config.toml
num_hidden_layers = 14
hidden_size = 160
n_experts = 64
experts_per_token = 6
d_expert = 64
d_shared_expert = 0
hidden_act = "silu"
moe_layers = [2, 3, 4, 5, 6, 7, 8, 9, 10, 11, 12, 13]
router_score = "softmax"
normalize_top_k = false
routed_scale = 3.27
balance_loss = 0.000203
balance_bias = true
router_noise = 0.1
router_cosine_scale = 20.0
router_bias = true
n_groups = 8
groups_per_token = 3
init_std_router = 0.00974
lr_router = 0.000518
vocab_size = 7762
norm = "rmsnorm"
norm_eps = 1e-05
tie_word_embeddings = false
optimizer = "soap_variant"
learning_rate = 0.00653
beta1 = 0.95
beta2 = 0.98
max_grad_norm = 0.5
batch_tokens = [65536, 131072, 262144, 524288]
max_seq_len = 512
train_tokens = 862700000
max_steps = 3499
dataset = "wikipedia_en"
Below are experts of layer 10 (counted from 0) of a mixture-of-experts language model. Rows are named router (the router's row for the expert), up (a neuron's input weights, with its number), down (a neuron's output weights, with its number) and show model dimensions 0-159. Each number is 200 + 30 x the weight over its row's rms, rounded and kept within 0 to 999.
After each expert's rows: a language model's description of what the expert responds to; "gets" lists some tokens that make up at least twice as much of what it gets as of all text. This comes from a sample of Wikipedia text that the model never trained on. Tokens count by the router's weight.

# expert 20
router,147,272,207,165,174,204,253,178,236,213,221,236,151,233,198,192,204,257,206,167,217,195,187,218,234,235,239,236,196,195,175,215,185,218,143,172,253,201,203,178,237,174,246,154,258,201,133,231,185,128,173,190,196,206,214,247,156,188,232,152,189,204,168,173,179,175,126,231,178,250,203,192,232,222,153,204,253,173,217,190,207,198,165,197,192,186,131,203,178,198,161,198,200,194,238,183,203,210,206,194,156,175,199,199,219,214,225,214,208,196,184,208,230,228,267,182,170,181,206,136,209,175,166,188,199,179,239,243,197,196,221,196,224,186,199,206,189,222,189,231,205,266,185,235,202,183,211,260,243,209,195,168,196,203,205,220,146,199,163,148
up0,202,184,210,209,182,185,164,220,208,211,169,189,224,218,232,186,237,194,193,195,224,216,186,236,165,167,185,233,212,163,153,208,193,197,225,202,192,195,146,159,160,158,145,204,239,139,228,197,197,230,227,189,190,174,173,233,187,207,173,173,178,212,204,191,240,209,193,164,143,170,176,140,193,208,166,232,220,204,224,224,220,222,190,196,187,208,197,198,220,138,209,218,237,205,233,267,137,160,210,233,217,168,186,161,225,166,219,217,205,130,255,160,237,240,193,218,154,209,211,215,292,174,163,258,172,244,198,205,185,189,223,174,196,159,256,221,197,174,189,192,195,234,236,218,231,248,226,217,178,239,192,203,218,151,128,137,213,169,210,212
down0,166,218,239,192,201,235,183,210,202,166,220,189,162,205,207,167,240,200,244,180,202,208,164,247,200,203,196,241,153,263,240,235,210,214,141,207,191,210,175,188,205,154,255,171,195,194,169,181,195,213,216,219,146,227,207,228,255,168,196,166,258,191,204,149,214,223,170,207,140,171,197,187,150,228,196,213,203,207,195,170,173,239,181,183,176,227,182,208,212,219,156,197,193,234,229,225,210,195,205,216,212,191,164,170,227,190,216,200,208,219,229,179,196,224,216,231,238,113,192,235,216,209,170,213,208,200,228,162,221,151,221,181,234,167,252,197,254,121,211,221,180,219,175,278,177,210,234,218,206,242,216,203,153,209,104,181,205,256,224,186
What it handles: Technical word fragments
gets: " In", " in", "in", " Bl", "In", " pl"

# expert 23
router,243,252,178,212,187,164,236,204,178,197,247,214,204,262,234,224,186,183,193,183,178,191,254,142,228,144,195,219,210,213,151,209,196,231,193,222,214,220,232,207,215,227,159,224,188,174,171,203,146,183,193,287,186,208,228,198,185,257,182,225,211,163,196,168,223,184,180,178,195,194,211,218,207,225,190,143,281,186,214,195,277,141,220,188,158,201,177,227,262,205,182,216,211,174,230,203,172,206,222,225,266,194,190,196,214,198,184,184,203,247,207,206,239,256,131,193,205,150,217,175,179,231,182,177,226,183,197,197,231,173,197,157,186,167,158,183,214,159,194,175,179,226,239,191,184,215,237,172,127,150,216,200,207,234,223,206,217,213,239,159
up0,216,156,276,211,252,229,184,176,243,194,217,208,229,219,165,217,198,194,178,200,238,207,239,182,245,225,298,205,184,210,174,186,206,203,214,179,229,180,230,190,176,216,210,201,236,186,175,151,161,157,251,160,240,245,264,172,168,175,216,187,210,222,234,217,179,201,147,182,208,238,193,274,237,219,240,255,188,153,187,223,169,197,213,206,157,197,180,231,116,227,163,213,177,214,241,169,220,176,245,170,180,227,231,201,183,177,197,133,184,201,209,186,198,158,211,238,192,181,220,193,199,221,157,172,227,224,168,205,167,225,229,236,194,186,204,208,188,204,118,209,195,196,195,192,161,215,212,189,248,242,223,225,173,197,235,180,171,196,203,181
down0,158,204,217,207,186,216,231,235,197,188,165,139,183,173,209,166,218,196,204,206,201,217,269,187,215,163,191,194,212,198,209,174,226,187,158,236,200,206,240,172,138,225,239,207,178,254,174,197,175,160,240,257,207,161,200,182,225,197,203,137,193,186,208,223,156,213,151,197,136,197,236,183,234,225,213,144,197,141,170,184,215,184,200,197,181,232,150,204,214,181,172,202,170,258,252,180,157,153,196,199,229,222,203,196,237,180,223,167,173,235,222,194,134,140,191,176,258,227,212,147,154,187,264,188,166,199,180,158,247,208,180,177,199,183,140,215,225,175,148,160,223,212,196,165,253,219,186,244,219,174,183,194,208,177,219,201,191,184,183,207
What it handles: Sports competition results
gets: "\n", "|", " World", "'s", " Championships", " m"

# expert 45
router,201,169,207,152,197,173,192,159,181,238,218,182,269,169,231,266,186,268,211,178,205,216,146,161,179,217,188,229,195,213,221,172,163,230,163,228,219,184,241,221,198,176,152,241,201,170,212,219,229,170,223,185,195,256,230,232,187,173,220,188,175,198,207,231,224,174,143,178,227,201,164,231,199,196,261,223,230,203,191,165,148,134,199,198,240,125,198,204,204,199,180,234,244,186,158,195,216,174,188,181,245,209,246,207,230,232,212,226,188,165,199,190,233,144,218,191,193,169,205,244,175,180,222,156,173,237,226,201,167,150,209,177,211,213,245,168,234,165,203,173,211,151,209,211,156,212,236,228,133,215,255,168,222,168,221,193,199,220,196,176
up0,179,213,199,218,242,247,197,161,179,222,169,200,175,172,216,170,227,205,245,273,198,132,181,206,216,212,211,165,169,212,203,130,279,172,216,188,238,187,207,171,169,194,241,249,256,172,225,188,201,213,202,201,226,217,144,251,176,211,178,226,207,163,143,204,190,151,181,223,202,201,177,178,202,183,194,150,179,130,224,217,225,213,194,231,220,204,188,243,194,225,237,216,202,176,225,202,195,201,218,216,206,227,178,178,197,179,236,240,196,197,211,222,219,205,162,260,178,168,216,184,203,268,230,181,164,202,142,158,228,215,210,164,231,231,204,253,194,202,218,253,227,154,177,187,218,203,234,283,217,231,238,225,256,224,227,229,209,216,230,200
down0,186,181,194,229,216,153,204,153,201,160,219,219,235,200,232,155,140,164,184,203,214,280,265,206,192,189,177,180,212,159,182,183,208,222,163,223,200,223,200,202,181,204,170,190,248,231,178,213,185,215,230,192,258,207,231,135,188,181,226,188,220,206,190,224,180,218,216,167,214,231,138,141,205,188,137,181,199,210,218,180,169,171,215,220,200,178,261,178,200,163,196,197,195,234,191,255,221,187,196,214,165,160,220,238,232,168,126,216,222,205,217,133,206,228,174,163,219,207,179,215,230,183,223,224,228,157,232,241,227,142,232,188,190,171,186,202,220,216,163,208,186,173,200,216,215,182,231,204,258,249,188,248,244,191,185,189,203,298,169,200
What it handles: Titles of works
gets: " \"", " The", " of", " A", "The", "'s"

# expert 61
router,156,185,227,144,159,181,174,210,195,151,179,200,163,210,232,192,232,256,242,218,194,217,191,213,207,170,165,201,181,181,170,193,160,201,246,202,169,208,147,182,198,180,155,234,220,166,218,219,217,208,189,180,170,219,216,193,253,167,96,155,214,195,182,199,199,168,207,232,230,212,210,219,173,184,138,210,184,171,209,216,207,261,193,200,181,207,187,243,177,201,249,177,209,141,219,208,215,237,194,246,213,220,189,237,143,173,179,179,142,151,230,230,196,162,174,171,157,177,200,225,225,204,235,238,157,220,172,239,117,257,186,189,193,209,239,226,233,188,217,217,223,188,183,207,219,149,241,181,258,175,185,154,206,239,216,176,189,210,215,199
up0,239,172,185,250,173,234,223,172,134,186,201,203,232,173,189,140,158,194,215,215,247,190,186,168,140,230,196,196,231,205,270,196,189,176,210,196,168,173,180,215,179,210,204,184,206,251,144,197,227,241,292,195,181,143,203,192,216,191,191,163,217,206,233,260,164,185,217,214,207,208,192,144,206,217,205,238,198,213,155,220,228,196,215,215,139,233,190,244,238,242,172,241,196,183,211,228,207,241,127,191,203,229,192,188,194,170,168,154,242,167,248,202,222,161,204,223,175,223,202,194,184,159,206,217,192,149,163,221,227,177,186,214,239,119,207,237,190,180,225,174,187,171,159,212,208,187,173,193,192,207,180,245,180,186,206,158,212,174,250,174
down0,207,221,184,233,169,225,176,270,268,178,183,193,171,175,209,255,182,174,196,210,217,176,233,159,176,205,188,198,123,256,202,190,219,165,177,261,199,170,177,207,227,217,193,215,161,211,129,207,164,230,141,256,203,223,202,165,210,201,167,222,236,207,192,232,231,174,244,215,215,261,218,220,188,148,176,236,214,214,226,157,250,155,184,205,231,203,188,172,169,210,229,152,223,226,211,158,212,139,192,179,232,191,207,179,234,227,192,181,216,198,233,198,197,187,214,240,206,198,186,192,201,206,227,254,220,229,240,272,150,204,159,153,198,169,223,190,193,222,224,180,157,195,178,213,179,225,170,190,166,229,189,195,258,196,167,247,245,186,178,166
What it handles: Colons after field labels
gets: ":", "-", ",", " |", "=", ";"

# expert 19
router,136,202,228,190,150,188,196,202,179,173,224,247,184,213,170,205,207,181,211,196,199,170,198,223,178,201,226,233,229,171,247,223,182,215,173,224,164,236,216,193,243,190,210,174,196,185,205,258,228,171,236,239,230,164,155,248,224,231,138,200,197,238,203,181,168,153,150,216,194,244,199,220,167,167,158,224,248,221,159,204,235,193,245,182,241,167,181,196,187,166,195,224,205,189,182,211,192,197,201,216,225,207,261,264,162,124,217,208,179,241,199,258,134,213,156,185,227,170,180,171,212,145,187,176,188,215,220,190,200,308,202,210,172,201,201,198,182,198,229,214,168,209,143,203,210,166,196,214,212,174,195,211,220,132,152,183,234,205,234,188
up0,173,245,157,246,159,225,179,182,249,210,217,189,220,192,211,227,246,233,174,192,171,217,179,216,195,223,212,192,206,202,204,182,180,195,220,151,177,162,195,165,184,237,254,209,224,182,231,231,224,250,156,154,167,212,192,203,210,196,203,164,218,181,216,223,216,201,173,255,174,166,211,240,203,205,181,215,211,272,220,250,210,223,242,194,199,206,219,184,229,143,219,121,196,225,164,193,280,188,237,177,183,121,156,191,173,198,250,212,184,233,213,226,220,162,180,188,262,206,186,232,205,153,215,182,193,199,276,206,167,145,161,227,159,176,168,257,198,238,245,225,185,246,211,177,202,198,199,201,203,239,214,212,258,200,200,190,173,221,191,183
down0,204,119,223,179,234,213,204,179,216,156,184,168,167,205,233,195,232,227,277,188,243,177,217,250,213,198,190,198,238,222,196,230,182,188,211,226,187,228,225,189,193,238,216,207,184,223,226,153,221,165,177,167,221,243,144,206,230,223,263,155,160,166,154,182,193,226,159,191,225,191,176,183,224,171,119,172,226,128,234,197,200,225,190,148,236,164,233,201,190,240,192,166,218,150,237,184,252,173,204,217,192,182,179,236,201,216,210,146,158,216,233,189,189,221,193,206,200,213,155,246,226,184,166,187,239,211,170,195,196,253,233,145,222,188,161,209,180,174,176,156,149,201,205,180,219,206,171,176,142,222,185,206,214,189,188,207,180,170,149,216
What it handles: Punctuation and line breaks
gets: "\n", " ", " \"", "-", "\\", ")"

# expert 11
router,222,200,170,211,282,246,210,231,190,155,185,167,239,227,183,120,162,235,162,186,176,167,208,160,276,159,164,196,246,192,182,188,203,187,160,158,178,264,190,226,153,164,200,200,182,184,208,257,183,181,212,231,192,223,144,183,214,211,222,244,231,209,204,176,201,209,218,205,223,233,145,205,215,219,244,226,232,167,193,205,186,200,222,171,264,248,189,186,215,206,184,154,184,213,218,215,231,207,199,247,224,195,249,256,228,198,214,167,203,204,219,230,218,201,148,196,226,173,196,240,210,236,232,208,184,196,173,199,247,156,167,264,169,209,214,215,192,188,206,230,181,161,245,185,153,165,177,204,207,161,186,211,200,144,173,265,200,204,186,217
up21,203,213,227,193,186,236,184,169,209,211,201,201,156,204,193,198,149,200,160,209,213,221,187,224,136,219,189,183,250,187,182,224,186,198,198,157,262,200,187,138,226,161,201,184,172,191,201,212,177,134,236,191,200,175,219,240,182,154,199,246,198,224,225,189,191,172,214,235,213,224,210,162,158,152,206,188,245,213,236,168,183,173,214,217,137,162,196,181,179,204,237,174,186,143,192,202,180,164,198,134,170,225,139,200,244,159,179,127,217,208,159,245,201,200,208,220,212,243,267,163,212,160,206,159,205,195,201,170,209,169,225,220,182,215,136,162,200,203,173,153,206,250,198,163,207,219,218,156,153,181,194,249,205,218,182,178,220,237,243,136
down21,218,243,185,187,222,216,216,225,170,154,180,211,230,193,211,174,201,200,196,148,179,213,224,176,247,191,200,207,148,188,217,215,188,139,186,257,209,202,175,189,201,189,192,186,200,222,151,247,231,261,203,205,216,250,169,115,185,183,166,287,176,243,154,215,178,238,209,178,175,168,238,253,256,228,227,198,214,204,202,182,215,228,192,207,161,251,168,200,228,197,155,207,197,200,254,217,223,214,112,203,238,226,172,231,205,242,183,186,208,194,179,211,180,183,194,158,219,223,183,155,189,200,213,247,172,183,277,215,190,202,168,183,277,193,217,221,179,191,236,197,178,247,164,177,178,153,183,183,220,234,200,220,197,217,196,226,216,237,241,222
What it handles: Table cells and numbers
gets: "|", "\n", " |", ";", " November", " December"

# expert 7
router,191,206,224,258,187,162,236,203,162,234,213,194,166,183,245,219,237,245,124,164,208,268,151,206,176,200,188,234,165,157,242,239,150,166,206,260,190,169,233,207,161,135,217,215,210,217,151,237,142,158,213,213,194,132,240,158,201,202,192,232,181,190,237,222,167,194,253,148,186,208,164,189,220,199,149,240,224,203,234,214,178,217,182,164,213,160,213,254,170,155,233,240,207,237,223,180,190,171,168,195,220,210,207,203,182,179,236,187,201,222,145,224,197,221,185,187,214,171,183,192,223,224,202,187,228,200,217,217,192,151,177,185,234,206,206,221,218,166,173,146,232,152,238,220,217,225,210,191,237,215,194,232,213,210,153,161,226,209,218,212
up0,256,222,110,203,196,250,186,241,176,216,180,201,205,214,211,168,169,206,203,239,196,222,243,198,181,224,235,230,168,182,181,204,216,230,213,245,223,215,243,176,261,181,183,204,203,205,185,241,200,169,253,197,221,216,162,199,192,215,192,141,218,173,217,174,177,229,209,244,189,253,153,187,162,181,184,203,172,228,109,208,227,218,160,234,263,168,169,260,204,144,162,207,155,228,185,223,224,230,222,181,237,213,195,224,203,220,168,162,205,203,164,157,197,248,226,195,218,180,203,208,206,186,251,243,219,207,185,156,201,233,181,156,167,208,187,224,197,156,169,190,201,219,222,158,167,232,186,215,162,248,137,178,220,189,201,204,211,216,144,238
down0,185,168,197,200,169,194,171,208,194,238,239,190,126,216,205,204,213,218,180,199,216,173,202,224,178,161,200,203,236,170,238,198,184,228,191,157,275,175,182,215,202,149,229,266,206,197,180,184,155,214,220,185,182,207,175,258,205,205,204,208,207,192,241,187,217,156,198,178,178,167,217,158,200,217,234,227,187,205,276,252,197,217,225,197,197,247,202,216,214,137,208,211,217,286,194,190,221,167,164,254,228,151,227,217,229,232,187,210,251,164,151,171,206,188,151,213,211,182,166,201,220,152,153,201,251,211,199,207,223,214,219,134,185,180,224,126,232,182,194,176,218,128,235,189,197,228,175,200,225,236,210,184,175,210,193,144,189,190,146,219
What it handles: Chinese/Asian name syllables
gets: "u", "i", "ong", "ang", " Y", " H"

# expert 34
router,199,166,216,173,166,210,104,168,156,180,274,182,244,205,186,276,252,219,174,167,254,184,196,245,153,209,188,203,125,214,131,221,214,218,146,249,234,153,225,183,170,185,200,183,200,221,158,178,210,181,196,226,248,228,225,212,213,181,169,175,247,226,201,188,183,196,225,198,200,175,217,212,198,175,226,222,171,177,196,192,246,187,218,164,234,146,218,231,194,191,172,238,198,188,236,200,173,179,151,178,178,213,222,215,195,172,219,214,167,215,187,218,165,225,212,245,179,222,155,206,241,215,237,188,225,194,181,233,217,210,178,223,157,248,187,163,160,206,179,184,227,200,233,201,174,195,187,182,211,218,173,230,161,125,219,213,223,196,189,137
up0,189,241,235,228,176,194,155,205,227,223,188,169,229,206,186,174,213,222,194,277,151,195,191,181,163,218,200,249,198,229,243,174,186,250,268,187,169,212,213,227,199,219,142,265,179,168,208,148,175,264,179,212,176,204,186,233,195,254,248,202,208,229,261,200,167,218,182,206,213,221,204,139,211,205,234,181,219,211,232,125,138,211,209,172,214,185,176,129,145,166,228,176,172,199,219,239,201,245,216,157,199,203,202,252,219,207,231,205,211,180,165,175,222,261,188,210,184,212,153,192,197,194,209,243,196,192,215,220,236,128,180,164,215,167,188,183,200,218,218,189,186,248,191,215,209,172,209,204,186,222,200,156,228,229,231,181,184,173,196,155
down0,179,178,236,185,178,174,176,224,257,223,167,252,234,216,200,211,204,221,222,150,167,218,153,173,206,199,170,203,211,179,229,216,170,182,248,238,179,196,187,192,141,207,179,225,254,181,211,221,205,173,216,230,142,166,150,224,266,268,207,184,156,202,268,177,222,229,216,181,188,194,217,197,244,195,201,155,141,203,254,131,207,181,240,193,230,210,100,167,177,228,227,187,222,165,243,167,183,240,167,205,208,273,199,198,181,213,148,201,195,173,185,189,182,202,219,192,197,207,198,164,206,214,214,185,194,200,215,219,180,158,203,220,206,248,179,208,208,247,215,230,222,208,235,134,183,146,200,190,144,235,205,203,202,213,180,208,168,224,187,216
What it handles: Subject pronouns and was
gets: " was", " he", " He", " she", " who", " and"

# expert 63
router,195,224,230,194,264,175,190,171,208,209,174,167,248,248,196,249,183,162,230,174,195,217,222,181,189,217,186,147,186,178,196,200,139,162,182,163,253,244,215,211,175,188,243,201,194,229,207,205,216,187,185,217,234,187,178,224,151,247,202,194,158,180,155,236,169,147,147,223,255,163,181,176,204,209,203,156,184,185,315,235,164,225,223,230,246,201,178,179,204,255,191,229,189,127,240,205,246,198,266,171,190,204,210,155,203,211,182,193,184,165,194,195,151,155,186,236,198,243,140,197,163,210,200,214,170,157,246,216,201,205,204,196,210,212,211,208,180,257,216,210,216,220,193,175,220,155,203,171,159,214,242,215,213,213,190,208,202,195,184,210
up0,191,179,242,194,192,126,243,203,163,207,148,221,226,130,196,189,184,199,231,139,272,177,182,209,220,207,267,229,195,201,207,186,228,241,202,175,210,245,244,156,207,176,238,183,208,258,169,235,237,252,206,186,144,194,191,266,197,159,183,202,190,236,202,243,199,271,195,222,177,197,177,238,219,175,208,279,219,220,212,226,185,181,136,151,176,195,182,213,177,235,192,183,188,179,213,214,181,197,190,201,194,191,224,205,190,205,186,197,208,243,225,216,183,205,249,193,249,142,245,219,207,191,214,169,242,195,132,164,145,201,171,231,202,194,204,177,241,189,213,140,273,185,195,214,207,197,180,200,198,190,190,218,195,230,208,212,234,198,195,178
down0,247,225,252,160,185,214,177,210,221,201,191,182,228,162,212,180,169,181,210,216,181,202,215,216,236,184,301,167,220,192,180,158,196,256,233,198,197,227,183,208,181,204,237,217,205,193,169,204,180,192,200,203,172,236,211,228,171,202,135,201,250,139,203,214,184,214,154,134,179,218,217,170,161,206,210,240,176,167,173,186,220,226,222,180,210,166,166,190,164,230,175,219,200,193,185,156,270,179,214,215,201,223,174,194,152,230,184,250,199,218,206,196,179,212,196,163,218,214,172,208,265,140,208,210,205,234,193,204,183,161,179,161,221,170,227,192,200,185,200,180,298,232,216,186,187,174,135,203,217,214,120,134,160,138,210,195,190,223,209,191
What it handles: Lowercase word-start fragments
gets: " w", " s", " ass", " res", " t", " car"

# expert 18
router,201,211,187,169,253,159,193,207,211,214,209,219,210,227,184,202,175,203,215,202,206,206,202,175,183,220,205,213,176,176,174,204,234,168,155,150,290,206,221,162,230,237,269,157,272,216,226,182,180,190,176,206,249,244,239,212,169,140,177,183,159,188,170,191,179,213,149,227,206,220,215,209,186,165,200,247,190,181,187,224,163,179,184,202,199,209,136,218,167,239,187,222,165,157,198,182,157,206,207,225,202,159,187,161,184,193,173,169,209,158,185,181,179,238,263,159,211,243,154,155,237,175,204,179,196,200,220,211,203,212,225,204,224,192,192,176,177,280,204,208,193,282,250,206,235,225,171,275,173,200,188,198,224,188,157,216,241,194,153,172
up0,250,201,118,220,193,185,205,200,200,197,179,164,261,221,192,194,252,191,197,232,278,175,206,169,201,202,194,250,201,230,206,177,233,217,230,210,220,261,226,236,224,183,190,148,210,222,199,242,195,168,184,180,238,199,216,236,219,259,188,224,218,210,146,253,226,296,214,245,194,186,190,195,166,221,211,234,260,220,191,228,202,244,211,209,240,200,184,208,242,251,174,216,218,165,247,193,255,225,196,219,241,215,176,179,230,182,219,176,215,231,223,186,214,252,172,186,250,174,203,198,157,158,201,203,235,201,195,181,192,189,180,215,174,193,196,252,226,179,184,224,199,202,204,206,161,212,289,194,234,214,185,210,239,226,175,202,139,200,190,161
down0,226,179,226,187,238,215,174,228,197,177,208,209,216,237,141,218,216,183,164,213,237,177,216,196,201,199,219,188,237,176,170,217,229,221,157,204,167,221,195,221,204,170,191,167,247,207,158,205,188,198,197,212,182,220,180,239,178,233,189,148,191,213,199,171,159,294,196,210,212,174,207,164,158,223,232,211,210,184,218,190,167,234,257,124,205,207,217,218,244,191,156,225,123,177,234,202,246,199,166,248,177,281,179,180,156,220,245,190,220,151,178,229,246,208,228,224,231,149,209,236,222,168,176,218,224,214,198,245,229,182,167,235,151,160,222,184,231,236,160,247,253,237,169,184,208,205,237,249,217,218,226,217,209,196,189,238,164,207,200,188
What it handles: Word-initial fragments
gets: " r", " l", " d", "ph", "c", "x"

# expert 48
router,117,223,202,223,199,173,160,204,202,206,205,267,225,170,186,183,190,253,175,234,209,190,248,192,145,166,220,171,238,197,251,162,196,171,141,197,179,200,160,200,199,187,211,225,220,189,222,188,210,199,188,204,196,249,146,116,186,184,200,255,159,169,158,176,145,262,180,215,199,183,182,186,204,195,211,245,181,203,192,158,206,199,220,180,215,221,231,173,175,170,196,194,184,186,184,238,205,223,191,221,229,201,246,264,233,173,186,259,194,159,239,251,192,244,185,221,199,212,194,230,173,240,215,179,211,127,158,204,207,242,217,217,164,189,220,221,223,219,212,193,146,148,177,226,211,197,156,214,221,202,192,151,133,210,212,182,213,194,191,141
up0,220,225,190,241,160,185,123,240,231,206,203,203,174,200,180,232,210,181,255,223,198,208,229,200,247,207,216,200,189,204,156,210,216,248,149,209,217,230,233,180,200,188,245,221,212,195,141,208,180,153,141,199,200,155,211,182,209,126,186,209,199,193,195,235,178,152,203,220,153,209,200,179,193,221,218,236,158,234,180,137,255,207,177,182,197,153,214,233,202,220,174,232,218,238,243,234,223,229,223,198,190,176,164,183,180,195,225,257,200,194,165,217,195,163,200,185,222,224,227,223,207,156,207,234,177,165,198,204,162,228,148,124,125,160,194,187,238,222,227,194,226,198,224,173,177,250,200,205,215,188,187,151,209,224,198,213,207,201,185,96
down0,208,166,195,216,209,183,196,238,240,197,200,192,172,180,245,165,279,194,140,212,205,220,183,137,212,139,196,225,104,203,222,197,205,248,185,203,193,187,240,195,137,213,217,209,212,238,208,185,216,261,217,143,193,154,210,238,166,207,218,176,175,213,126,169,227,151,206,211,177,217,201,173,186,189,174,198,213,227,169,218,224,194,279,185,179,205,210,226,187,183,191,212,216,191,171,184,203,200,175,177,233,210,227,217,222,190,181,196,196,194,213,192,201,144,167,236,206,264,207,220,233,198,151,208,215,181,229,268,229,123,142,197,215,213,243,213,260,212,153,162,207,135,221,197,194,193,200,165,217,185,185,203,256,200,198,189,193,208,164,191
What it handles: Results table separators
gets: " |", " ", "\n", ";", "|---|---|---|---", " W"

# expert 59
router,161,202,172,171,217,224,176,204,168,214,205,192,229,198,134,273,153,158,226,196,195,179,146,204,218,228,150,185,112,242,214,176,176,214,183,183,194,227,202,208,240,201,233,215,267,170,230,188,201,135,198,197,145,236,169,254,163,199,189,178,227,199,233,217,176,203,195,150,192,177,177,202,210,243,175,208,163,207,202,195,222,210,194,172,215,224,211,195,190,230,187,256,190,173,214,192,229,188,207,265,184,239,207,184,178,160,184,219,172,176,156,169,199,158,191,271,221,185,219,189,240,225,268,200,148,177,202,213,224,264,144,249,240,261,205,197,188,212,240,232,213,223,206,183,164,178,243,159,183,198,198,177,224,230,201,191,211,197,213,172
up0,189,189,136,197,205,175,248,209,189,194,186,192,176,211,184,179,233,156,258,199,251,204,148,207,180,209,238,175,165,231,225,262,173,183,182,208,190,173,132,183,164,180,228,169,278,245,210,204,230,182,200,212,198,202,168,208,220,187,250,251,204,194,194,215,240,195,192,174,224,188,140,228,179,211,202,198,218,194,213,232,154,178,208,189,199,214,212,190,170,144,171,190,212,223,155,246,195,249,188,235,187,189,231,165,252,190,232,222,239,152,150,201,199,220,166,175,182,233,235,166,188,184,227,140,160,220,210,217,199,203,183,195,212,166,142,199,282,259,227,180,175,221,230,235,194,199,209,231,174,187,188,220,145,204,158,209,240,163,215,137
down0,174,178,217,226,271,218,213,248,168,199,146,192,250,192,217,200,220,219,170,239,199,162,196,161,221,180,163,201,182,228,222,254,165,206,219,236,136,207,190,210,203,209,207,159,196,204,173,192,230,224,214,173,150,217,181,170,217,248,218,192,194,210,122,202,217,163,201,174,223,238,165,231,221,177,221,208,231,207,233,195,227,221,216,204,235,216,205,185,192,184,179,167,165,180,229,213,189,228,204,198,181,185,237,177,204,228,133,155,211,222,249,245,174,195,161,231,266,174,228,252,185,226,199,155,239,230,239,197,148,188,231,208,246,183,164,182,189,252,177,192,236,228,134,229,170,174,198,122,177,205,150,208,160,220,189,155,198,174,243,173
What it handles: Verbs and verb endings
gets: "ed", "ing", " to", "ated", " used", " made"

# expert 56
router,191,167,192,134,191,210,166,185,199,189,179,201,230,195,201,224,198,270,196,164,213,268,194,170,191,164,236,236,132,218,198,171,174,182,144,210,203,214,179,174,208,190,139,216,197,209,169,231,256,153,231,206,197,170,206,227,244,189,157,186,236,205,179,195,185,150,202,232,225,221,179,229,201,186,162,273,209,153,205,233,266,212,193,172,221,246,177,209,136,205,198,217,262,189,213,219,224,210,175,234,221,229,212,187,159,193,174,151,166,175,201,231,180,149,216,160,215,189,122,208,223,196,215,211,227,204,159,228,210,244,232,235,246,209,237,239,174,159,205,147,164,167,166,138,193,192,218,179,203,204,213,206,228,185,214,170,186,192,228,186
up0,112,195,169,196,196,226,151,191,228,173,172,139,171,175,209,155,175,167,231,278,163,197,186,202,241,236,193,219,229,248,193,223,230,191,209,157,217,183,225,198,245,200,186,172,195,229,175,206,244,198,183,225,226,244,171,184,219,223,221,205,246,219,152,237,215,218,155,225,225,212,175,244,187,198,236,200,198,164,240,179,164,248,196,226,208,214,266,211,223,256,201,164,199,180,144,166,198,132,202,221,202,183,234,183,247,212,205,197,167,175,216,188,138,215,154,213,193,215,244,219,149,179,175,179,221,190,229,165,210,250,216,246,160,215,186,178,259,204,183,162,176,182,178,204,225,238,205,188,174,215,176,158,219,184,261,173,195,207,174,188
down0,196,213,170,219,236,195,214,182,154,220,203,202,212,204,166,221,218,230,235,162,183,174,200,203,206,224,172,180,170,141,211,201,229,243,192,179,228,257,211,246,213,179,255,187,241,202,160,150,130,157,232,194,128,159,189,240,237,251,182,175,146,242,239,166,241,178,171,204,172,197,206,199,238,213,153,219,227,234,177,211,176,172,234,193,236,166,173,216,230,194,233,171,218,153,226,209,179,215,222,172,163,269,182,125,213,156,177,195,235,233,242,141,214,220,227,176,178,176,206,198,200,159,211,189,191,168,168,207,212,177,222,222,189,198,198,157,183,181,184,131,203,226,194,217,205,176,229,214,199,218,193,254,199,220,188,208,162,239,258,169
What it handles: Given names, list punctuation
gets: " |", "-", ",", " John", "|", "',"